config.toml
n_layer = 8
d_model = 128
n_experts = 128
experts_per_token = 4
d_expert = 64
d_shared_expert = 0
activation = "swiglu"
moe_layers = [1, 2, 3, 4, 5, 6, 7]
router_score = "softmax"
normalize_top_k = false
routed_scale = 5.66
balance_loss = 0.0133
balance_bias = false
init_std_router = 0.00667
lr_router = 0.00117
vocab_size = 10676
norm = "rmsnorm"
norm_eps = 1e-05
tie_embeddings = false
optimizer = "muon_variant"
lr = 0.0075
beta1 = 0.93
batch_tokens = [32768, 65536, 98304]
seq_len = 1024
train_tokens = 377300000
steps = 6249
dataset = "wikipedia_en"
Below are experts of layer 4 (counted from 0) of a mixture-of-experts language model. Rows are named gate (a neuron's input weights, with its number), up (a neuron's input weights, with its number) and show model dimensions 0-127. Each number is 500 + 40 x the weight over its row's rms, rounded and kept within 0 to 999. Numbers have three digits each.
Before each expert's rows: "comes after" lists some tokens at least twice as common just before its tokens as in all text; "mostly gets" lists some tokens that are sent to it at least half of the time. This comes from a sample of Wikipedia text that the model never trained on. Tokens count by the router's weight.

# expert 109
comes after: ", ", " in ", " (", "| ", " | ", "–"
mostly gets: "1", " | Succeeded by", "2", "| Preceded by", " place | ", "    "
gate2:462572538513531544536503502449516526494469498499525580435527504472465408459524449522489444496415504553463493519483466483490517506518501466508550479522493413437510507518464462470490439518610484503519449419577441506502431575434528506469483480548548447520570562534523574545510502551507466419492487473487509523563511454510500429551488440538473502483497463453519488496457477484526495558521
up2:529487436574511528400561534460455404534440494487505474559479461499570519568514535477464496554499507494558509466517507531472442513519492509529540480495430500456528493447511481449463480413459553525438484533440576466469445434538554467442466456514470522440444479527522494448449490498582518528525516491504556525435534568531484555483510529430476547535492546470464499492520489535525490467486

# expert 5
comes after: " | ", " ", "; ", ") | ", "% | ", " |  | "
mostly gets: "11", "10", "12", "13", "4", "3"
gate3:412495469470516489537584405538460526501477541475529452501542454508523472482489412475466496535445488509541387531526556575438541480477538524518475485526454474512515473509572556488480507452495539514498497452509486533477407448552501456566492500503478470539534487502498473532556459474483505469525577445539459438502369524490537482508512574530496424523494542485508486487522477506485455441490
up3:489428492502497429562498523415454520550546517497510487484503443532562521488482547541514550409440516449547516546526457466451546535527525521484482474494478467536461549528491568558492503481530534465486491433516490547565456500511519535468477613440529439554521465556565493418521550496453514498492489435451421472436516510486466548552567511544533507489509518483504540570498494508513523491575

# expert 27
comes after: " | ", "/", " |", " ", "-", "; "
mostly gets: "- Authority:", "She", "د", " Benjamin", " Steve", "ure."
gate1:498491482486483550586527546415574536465497426550485500526482470541505531501449550518520471547520432510474404536529540474438487471477440510441469476492537549487480543447481509411550529403504487503458486440481456518498475469466506473548531434498460460561494524415471528567555518523547547492460483489500536527423495456515494512468490426514523453481503540445535513540484541538483550563457
up1:460491474520470496467555471519508510503521451550454512489461556477441398514483506540497543460484503470503553580458537582417477502551581470517492451555523521505474453514466465507535480547499487526534572456521533544492489531491506557528570520562519445462471488511511469534518436503453491506559469476413539482464550569471482508574454491499425420511534501427598513479558454486518481485498

# expert 88
comes after: " W", " K", " N", " G", "W", " C"
mostly gets: " Wil", "icholas", "orthern", "ambridge", "entucky", "illiam"
gate8:494487483509567470521550497491503510459472559473547560557504509471556502498459527496586519486454549526525534556491456521426482519522504489453527537461472427564520492540579419517463456535516547476459508532491550456489487458433537543509536445560531545554513481468465465541496497491488474424548549527494468578513537586429496536446450564472473460539511463592478488434532470541516458531510
up8:503491497475556476571451502514465554488505547488432529531462525389517491512501479451435459479476535534516514432478493500596610509558503510513567496514530478496479551514483460521586470513566508466547497494481509506473512525510455484512555477468477486424437439550519453543522512465473460458552499526488459513493498494513525482611500578516457608453507503488531460412536488492557469513483

# expert 105
comes after: "–", ".", "1", ",", "2", "7"
mostly gets: "857", "862", "872", "869", "868", "864"
gate4:500555438482499481485463469504467537502536533496528500453477502455458512515569503520517522489432472453531478479527453459536568520508524480473500486508521507539534516506483583551485536526559523486490460578537508524511524488446411479446519555476445436429478459457557527495574642491529443526388521492548505551496473464483485545509573515549464550581510536511482528568470517535519502504443
up4:470525524535501553464514516546475483519551589528600520543522591513485503476485545506515523496446484574484471442478521439484499561573545516455517556511512484503451560458547545472429544405554440519564511452535490502479511466497469526506584498510461505524525549528499553504574492493490459532432529483500534404446548566499483429535493480503476519497525531486481464481553447487529535438535

# expert 43
comes after: " in the", " in", " the", " to the", " on the", " at the"
mostly gets: " third", " day", " second", " half", " top", " time"
gate0:574436523505460493434540489508528587490520452425477520527464483494508491475567481470529492494478514506512438435492577538496496480492555490464397455483542549468536461398542581522450486484442528553424439474487549485463496466528467502524550514455466483515544525478542477498532528451490443424541548495505490483572462474542447439535479527506500505529577476487483441483534537513536547459557
up0:528463558457493551544547503536502457500495550526521524531451511473448512423458500468442519492509448482523493501499542526544540467425434482502486524450458407593492462505440540460517544472397549517500541425473481500401531497506513458577514483482419482453514472545479434536467453483458507436521506450519487510520455531535469409485533472471475518507527501512439512454507542475570478533447

# expert 24
comes after: "2", "1", "8", "7", "–", "6"
mostly gets: "014", "011", "016", "005", "025", "013"
gate0:487548466516441529531494510451516474507494560531496472489470517409499478462488523515607475506505492442596495498457475515453571547534514514412459564531520503511554471486474530514519422507494509481539553494481503547500522521502484561544577520555576473499485443498472514579493541541499584452467558520457441482448444508537538522509506520463505503580510514513527524574586464557472507564446
up0:539504535473491500514539433463571446465490471462539494527560418444567504453447532561543486458516556488586562516496465502474476537438404447504461519498511458475448517478553504518518492518490457521499473403498475478562488472501453541518516525484504480427468476547557474498519459563477551517532527437582548490526458551585503533553542469481488443500485462501544478557434450469458523514492

# expert 98
comes after: ", ", " in ", "–", "| ", "1", " "
mostly gets: "1", "2", "959", "980", "970", "960"
gate2:484534469524391462568488475551501494496486506516568429491473481591413536445464479448530411424491449465491513520539538498447486488550527510526444454457507446523504506428477544489515494487478509429427476550470519510472500450473444488484545500442472547503508542573488443433497547494472538480448500518457491502566495541437517459469455507507449443448487478485451474465482472518516511409472
up2:507494426553443431559497523507502508575482491524533557409572505537560545526550557491470475512532440512461495420415560534475526440479506409503437460468535545493487481510521499525531528517544471465479497492466490562484536440564484401509557557510533476499455520472528493480494572511487515494539516512508481462485453549494513491506411471476513449505468467557532543449585503449528511451522

# expert 120
comes after: "5", "6", "4", "7", "3", "8"
mostly gets: " kg", " mm", " km", " cm", "', ", " / ("
gate0:486496520523560439468530449526436535532484485515444484478579467444556450465574452525508460478542545470461470455419562508485532453565474479485581497523538511505530526505478542511501498467505535551517543521467578449414471498560500468471519495564452548458456571473488461509481558540440559456482479430536479486492477476522463459479433510522548484525525484462503567592502444479436469488474
up0:430497496508465477530503463513506431503513485588463478499564510543496499482478515454443390468526522456522534478563463478509525509434456473533517422586437514469511486482551530502486512500547516403478461514500558490423557491520503479521488534498516475484492531459509464587530507538556564471545494527554501478489515450485551500561542553503470509464562538474530440587557573496537458543572

# expert 53
comes after: " B", " L", " R", " A", " D", " S"
mostly gets: "altimore", "loyd", "TP", "irmingham", "oston", " Bor"
gate0:482457482524443525425550507542467526546439467526546478453519477525510529555506526471556515479481476593457478516502475493543497417528514497425488478499452415474485526498485438478568476484519449544560449534551469556448483429499504560515443559448464446472533419464424536510501542542533593498511588519434449495472500485457492484474416546507512524520518506504494529464525519529461493481444
up0:508462581440519502512540462500483481434496398503478477486507532529569552540476462409515500461558453544472490528517519503549567484499500496543506491568452508425480590503533578468512544521504424551549459509506573494488509488496540541452496538449515496544564488522541467555474461511498457429567446507462530507456477511523508484517520527524541594542541509562422497444513535503503573504486

# expert 58
comes after: " C", " T", " P", " G", " B", " K"
mostly gets: "ambridge", " Alb", "ennsylvan", "leveland", " Card", "imb"
gate0:554544465456566545439475479473470486459515505475427526453516564476507518476450543548463451527498476461517523537483568515536522455485507566363541448483526482474455503519477488523474471543499431485548477496504439475419488518483487550477568515482462508455453495483452492504447497503491518549468484421480508571465481543584551440523529566446493445461478543414513539449547436521512515497511
up0:511473532553481483462516532514475453478564456500586494466477432481489476615465489513453546461508530542512565456495476512454451536539478545555484492465550509494566494610535548511495565546547498530522428518496505461509499471462517474544487508559515514478503554538471508469521514499517437509475528500437492521491571467512411506446523524483528550473480450523517543561448523561546382559450

# expert 48
comes after: " K", " D", " H", " W", " P", " G"
mostly gets: "evin", "enny", " O'", " Mc", " Hay", " McG"
gate8:523513560493469444488437454405570442485506503491484455436510500466462411577532482524572470414555500465548424500498533496580419442456571535535496467492506500455542521501455523472561493530489500549526494523488518506542504496499516537476476454530507513528493518577532458522411525468503504441485494550473425488567527517439444478502439516471508491487509501550491532582471466479480426517503
up8:549428482536517484537546499493470477502606504482531505466528541497507462507515475479544470472511507487530501513514463458456478486512535561504533496449535441542510427448568589518469431558507499515506454488516451534545512520462554438453556459495513492468399496508451495508479486575548519449535567462475568479493487522479528519495595575464454519535457565536479430588543436534486482503455

# expert 64
comes after: "\n", "- Species", "- Genus", " code", "- Location", "- Synonyms"
mostly gets: ": M", ": L", ": B", ": C", ": D", ": G"
gate0:542455435556500507522524505539442460534513546374438455514478518490511484489447514479493525557520485478567473525450555478524553471471454456516472484523476540527497482467513536504496415506498476465464512500518539508501438555512508520556468516480460443516489526579498476417509560502465463547527527509480482504600467476422514489524522477501520617583521538476472558546451517615479499497536
up0:470499492472446523391473526458545536499491449578547491511501426501438536392541468478421557456406502448569431486520433524486391526499475485534498490499529468477505497516544472477525518480538518517471477470477549511478518515541511533476553473495516513515470480463493469554479572483516582513542524535503524575490507507577448481508457501462430424459476500534527566530503541525502508440522

# expert 4
comes after: " the", " in the", " The", " of the", ", the", " to the"
mostly gets: " areas", " town", " wife", " south", " north", " coast"
gate1:512509487481512506530462492569512405533538505513514480505519389519529540412535532470565560472442417495483546462482542497428478512472590435505506526420517482552446482470612501483430439488562472479480507443523445490488470512526495558547456555544470498466579507496540526441455536498477552463559465501500454489519464525503521469504510497412491482502508531470515547486481486474557490504534
up1:550477492555546404464500476409465477458468544550538524528428496454502470432538505574525448478462484559499458455486465505525519485443470483547521588484484494467516510475558568448535585509467457443567465433492495495402524514532553520432516495493506447472523509542490530595531498458500509473520493447459533438447468470488496529514458472516574507504549549466489510472456522496470511554493

# expert 38
comes after: "–", " | ", " |", "; ", " ", " |  | "
mostly gets: " | —N/", " bass", "----", "| —", " | ?", " EP"
gate0:521511459535575529507502534423535482509534549479503475502522569444510505536490545531420504563451531493471435523417452458434497433572464526478470460470544541514522537537503489532519479456517498535503485561548489485514487506488478529539494512516424469532544497531471507504439496600491555547518492508552499468584608512502570566489523487531524502433537546419533507475534495539492502602529
up0:494459550539532428499402473471445482506448567538457557505465473510482486504437567481562563514520575475512528484525527568513530487480462465485496547501490506463481519512569557448554473433438497537501577571555515434446533558480499586562503516443507511516444538504417560452562508502511578504511523509480551508485596496479538505494507493480461514469463531455520533525520478447490519495487

# expert 103
comes after: " t", " T", " h", " c", " p", "T"
mostly gets: "omet", "yp", "ump", "rip", " cop", "olec"
gate0:441487490508516495525502483538502505502537500530517532504548582520543558536513532519468592464490516468490517542513481459597512451407483535554495487562510483632484494467488502478480523452418538481517475562517526514445509443470438410497448518502556474535473457445546529460555529502510479476468473469480434519503473555524538472510577453537489496523521440523558536455418530475482582478486
up0:529502432490516440474528531506484424494506441466458467472493499495524565522507539510459475471573474481453544476488484393477482517489565476497520523486482433519424472486526556423480483513476491472525475503464572523469517477535505567566466532452540453444442511463469523576415439501540550546419479547532523527479551570528530514476446464479564499490443469490512508421556449462546498455522

# expert 118
comes after: " S", " Sh", " | S", " Sal", ", S", "S"
mostly gets: "audi", "eattle", "eptember", "ebast", "ri Lank", "ultan"
gate0:500522460481524484494493463557554500522508447554493475539527547527575417502471446524527465438565437494487448517542501568569441516452465481508518513519416465539541561480536552498468470526487489515460436537563520417448511510481498451480467514492535561505496483446533500388481538501508487495490550456441499499471504502509534551567559415522469495486472451475521567545558430465476555459527
up0:526613480470467504502491529516547483484519454489494481482499458542563500470484492502477549492468492567495546521521579494546470479486468495469538452467445575437414513492603500463527467496512509484523566422447522577543508497472541520444528492497436450546529426459542495497434599504521514483500556517544441451569534482501573538492506480545493493551501531487484488465568578467497513548466

# expert 39
comes after: "1", " (", " (born ", ", ", "–", " (age "
mostly gets: " (born ", " (age ", " (aged ", "°N ", "- Born: ", " (born"
gate4:470480490459518521527511514592489560490520496505424532501537450517541495496577421450524528437527566481495493443492609520434538509491489450427541526449591507574537493513561518418561499505505457515488548502533465515464556535481508556492503470524427485542499530501468433520455560498496424487397503489497475532533464581500486469450511477482507521521557452485516505528553490526525547515520
up4:562580512514501431495436539468509505401486537456467490442486593514473556548471521509471423483545452458430424546505471536435515544548393431443502516422536499573536514522464515457489558453595516482524483478496500493476482434517500454502520472439457461522506493485482517550546504517498485476512555497456495493514473517462546464536464463482521538524517481427491450519480510500544543549478

# expert 59
comes after: ": ", " | ", " ", "- ", ", ", ") | "
mostly gets: "- • Total: ", " place | ", ": ", "- Coordinates: ", "- Died:", "- Died: "
gate2:488460522466512494450520500498488544469471425526484531483559419506511522532419540473509490536463570501466539485505527469467506516490502522488473509457504512460487523547497514509495452546585549469503534600531486502493518440548556508536494524527497559513568488452470462422502550447508561482429461542571421466557460485426515518495386505413449441469541512513504452514456517497427557527480
up2:463510446571498476533515487475486505511555513519519486644508483536506464539457513578531448509497469473466512478454411557444514525471510490518509553451496533481470520490530524464493566470410470502563497516481524538510460578454447530470466428472560542426435522513507443473484462468478474494474509508554512485451545500454544412533517466513458427516578508547497469490446475458527572481481

# expert 108
comes after: "\n\n", "\n", "=", " from", " by", " of the"
mostly gets: "- K", "| J", "- J", "- S", "- G", "- E"
gate0:558516494422447551523532474436483482513486490540502544496496492509504541449508446517488394461497524518554395465379533557516512450600441523477507576439535439427477537472507491499501452475479469586477504442488520512487502514524523551492541453549511431522506414422489518494466509515476507535494477485478508470557499513450530474476464535521490545474480520533559484459486411521508528518485
up0:487416480571539471538446523568525545511549444391516418482493536522443478546528464517445584512496511474451533559583487464482485539513498529501494516519486544481441450578518460555551561545493514518519497574530496496482503502506536443445518525596496477528484522497555503504490457472518444499566496539515525520493508447450478535451520484398479487555468494491497469463408455494464485528486

# expert 41
comes after: "\n\n", "==", "-", " \"", " un", "==="
mostly gets: "==P", "==S", "==C", "==D", "==E", "===S"
gate0:499472504444515501445508519462526533510463526437483514400465484471529451529445514506544501452478530444541555508539565483453502509482523518461444442461543520437521477488476506454494521451499390523447521453468501545499525455505500501516453548441441488512494481432523501504498467403472482524487423438523455499496513543501442520561533441464481486446466501632518553501486495442509467593453
up0:511551527520483505494557488465434492484496506479522453473451506432482542554525518481497455471537428540488529431599489416484494538470494490521471549537476451545471544490548523515499593440504460500471545394557497578523556501424466496552539551518489531462467493528437433489466560608492460457501490450445519521487464516549487475488479499534444512486488504521527536562455553552498509534541

# expert 113
comes after: "0", "1", "3", "2", "4", "6"
mostly gets: "% | ", " / (", "″N ", " m (", " (age ", "} ("
gate1:464479473498496458446540424483546519467489504505418481553539507466473466491538466491535565505489498493468464484479457526532515536532443504591477461415529520499535485471472472546483395549516512493547501470528488507482442551521536526535569460479502457524463462486479412535501589542439455487489497556482519442496511502471472449586449468432498474526485504529538532512550417490497417608497
up1:557521557549532500516483480491507502556527503484542461522520501500554477511518456516458462473480451511504479516463445576543532565547502451461501518536545437432475499487589514492477523537372540476510457506505532458438475513573579442507467485477479512454552501484531483516506439506487525493443545535482532526539547491436503453409477491466527517562444450459481491490477551578506565544604

# expert 116
comes after: " f", " r", " m", " s", " p", " w"
mostly gets: " free", " broad", " common", " wide", " regular", "ifle"
gate0:590530502511409551432444406491487443496532510443586521458471459515490488504440532536462534603481465538523499521547467499547554509459523493541529500472509503434475547486482446510442450576549545487464552543510519473489454494495532549529500450551519467522491525496454500472481501465475513511465584516514470548455533555515455506474444500523543491494539521447416583446558505518518538543536
up0:525577526513483551549531487505480508455454474470518547505537505441483565549431441514475440482488524488528496486542477481417493580557510565455548548512500488494477405513521527484533519434528538536499392452484477553507445520475468500420471501537443480508555502533478507444535528528442556516530514475454562518591549487558469505498447526537505514457471549464528529518541398522510466542495

# expert 117
comes after: " F", " f", " B", " b", " D", " | F"
mostly gets: " pan", " ant", " Pan", "antasy", "oreign", " Ant"
gate0:515416523428449581515576494490569521493540534469510448451529532503508534484613531459507453518456501505464451448508526452521391454479503470539470462494541476492509553486531542436491519484532556422491424520520513494472460530533499519522479569516489473400477535494477479474453446516504525486495487560545465502455487513502524549519524445527394512484469490490490543525520529449461575545555
up0:487523489517461508497514462483506470495510564476533552451526482472576528471437523546568464548487456448523527518533430446441473459541473525462516447510493523535445483549478498537497541485457490517540500474480500465569540527440507438539492582445552520478436522496517552483529479536565504506494553613570521492512517551504453492499562487489531597478529535548581386547474528507496482545549

# expert 112
comes after: ".", "\n\n", "\n", "s.", ").", "\"."
mostly gets: " In ", " However,", " On ", " However", "On ", " In addition"
gate2:528469507517459430546503539558476481460536496493491451575567456525472454481425439445481494499492448503429496463552493519471518464465565511539515468468520595516483475502489517594499417483477576606524490538512508515491519544473471541462484502572513469488519467508544473447519554552444409451494508541513513546539486485476499478513457540492509571458531501482536445507496478416595467527516
up2:483520509490520532532492467506549443477495521448471569550601491496526482487563473493538509494489541443551554518501579487448546464534424533533527530528508470471464519521518529424498559502527495549559501580513492456462500465502560581474482489550460524559530486418525480463566457498514444496438489430524533492479498467512514548468521476519450506436499601399461543478468483436505476511566

# expert 36
comes after: "\n\n", "\n", "==", "===", "====", "-"
mostly gets: "==P", "- List of", "==S", "==C", "==D", "===S"
gate2:523484472488503532462480490509572523493468479513393520439510542428484373542437505520448462539496495524548456536520441479514567468477548454450561473491536446503587454524547532502508485526517487476557501537499472555482472476482532501542498492483495553465541520546435515494533498516558493464571493577530479480502423507489499531546474500571414456598441433551478471515483481488541477498497
up2:502509462519520519499496441488554472458473502449513509481530455522541494499454514505462513525530492486545492488514446448580495535568441443494513484496532481508482523557488439455496474517391515505500473503535484566463561472475510497550513565476455509456402574512490472503496467492514559442589458503492574527383470456472596452499497494493521523473549541506532498556414511529543449476596

# expert 52
comes after: " was", " were", " is", " to", " also", " and"
mostly gets: " were", " had been", " He was", " became", " began", " been"
gate1:528553555498493443564540401495548468532491500564417508527510484537512545552482551491446527520456510478468427498525559475562567505520467533507491460561449516408512529520457424599403519490483463532526495528546424460472517518551525517518509527498512534452479482480514540494496431518514472498448454534513568440514521510506492440494472572500477515467436565497454473455498492542507475564478
up1:468572533527475461584547467464564493558549542536514473472523472512499575572497535523528490522545478528462540472512458479529486458490536548494428480515425507446523497477519461503549502499491533459473510477475583551460465513491500487474488550531482444495449497488498581504535478500540541474562435536475484487453529492504595479549477418506430524463598535500536440437518476516441519411432

# expert 96
comes after: "\n", "3", "4", "0", "5", "7"
mostly gets: "  -", "\" |", "|  |", "|", "| L", " | K"
gate3:466496494592518539464471490477551472528534510454480456493511539534477512442520494580517515531449420536539442490496478541504557601490498495462449490439502474489474438514502522481430469584521422480548486542539434498544504466507497588480507497447542567525510452503515538479515544469503533503410497572467472469495494450518547517424531528529440485504509511517547577507438554438559457535478
up3:555455456509550501389551434480444542493492504517468533458491611500509549492509530412544508541480509499517511502481454611600478490481437471494451499471483443500520558498505515443448548481526497559502500477488461543472529500484525523564523515537477463589490470572521494507559411587530504491417471465522491533532504487474486485523565515507490481557482514522505555460458526483560490486502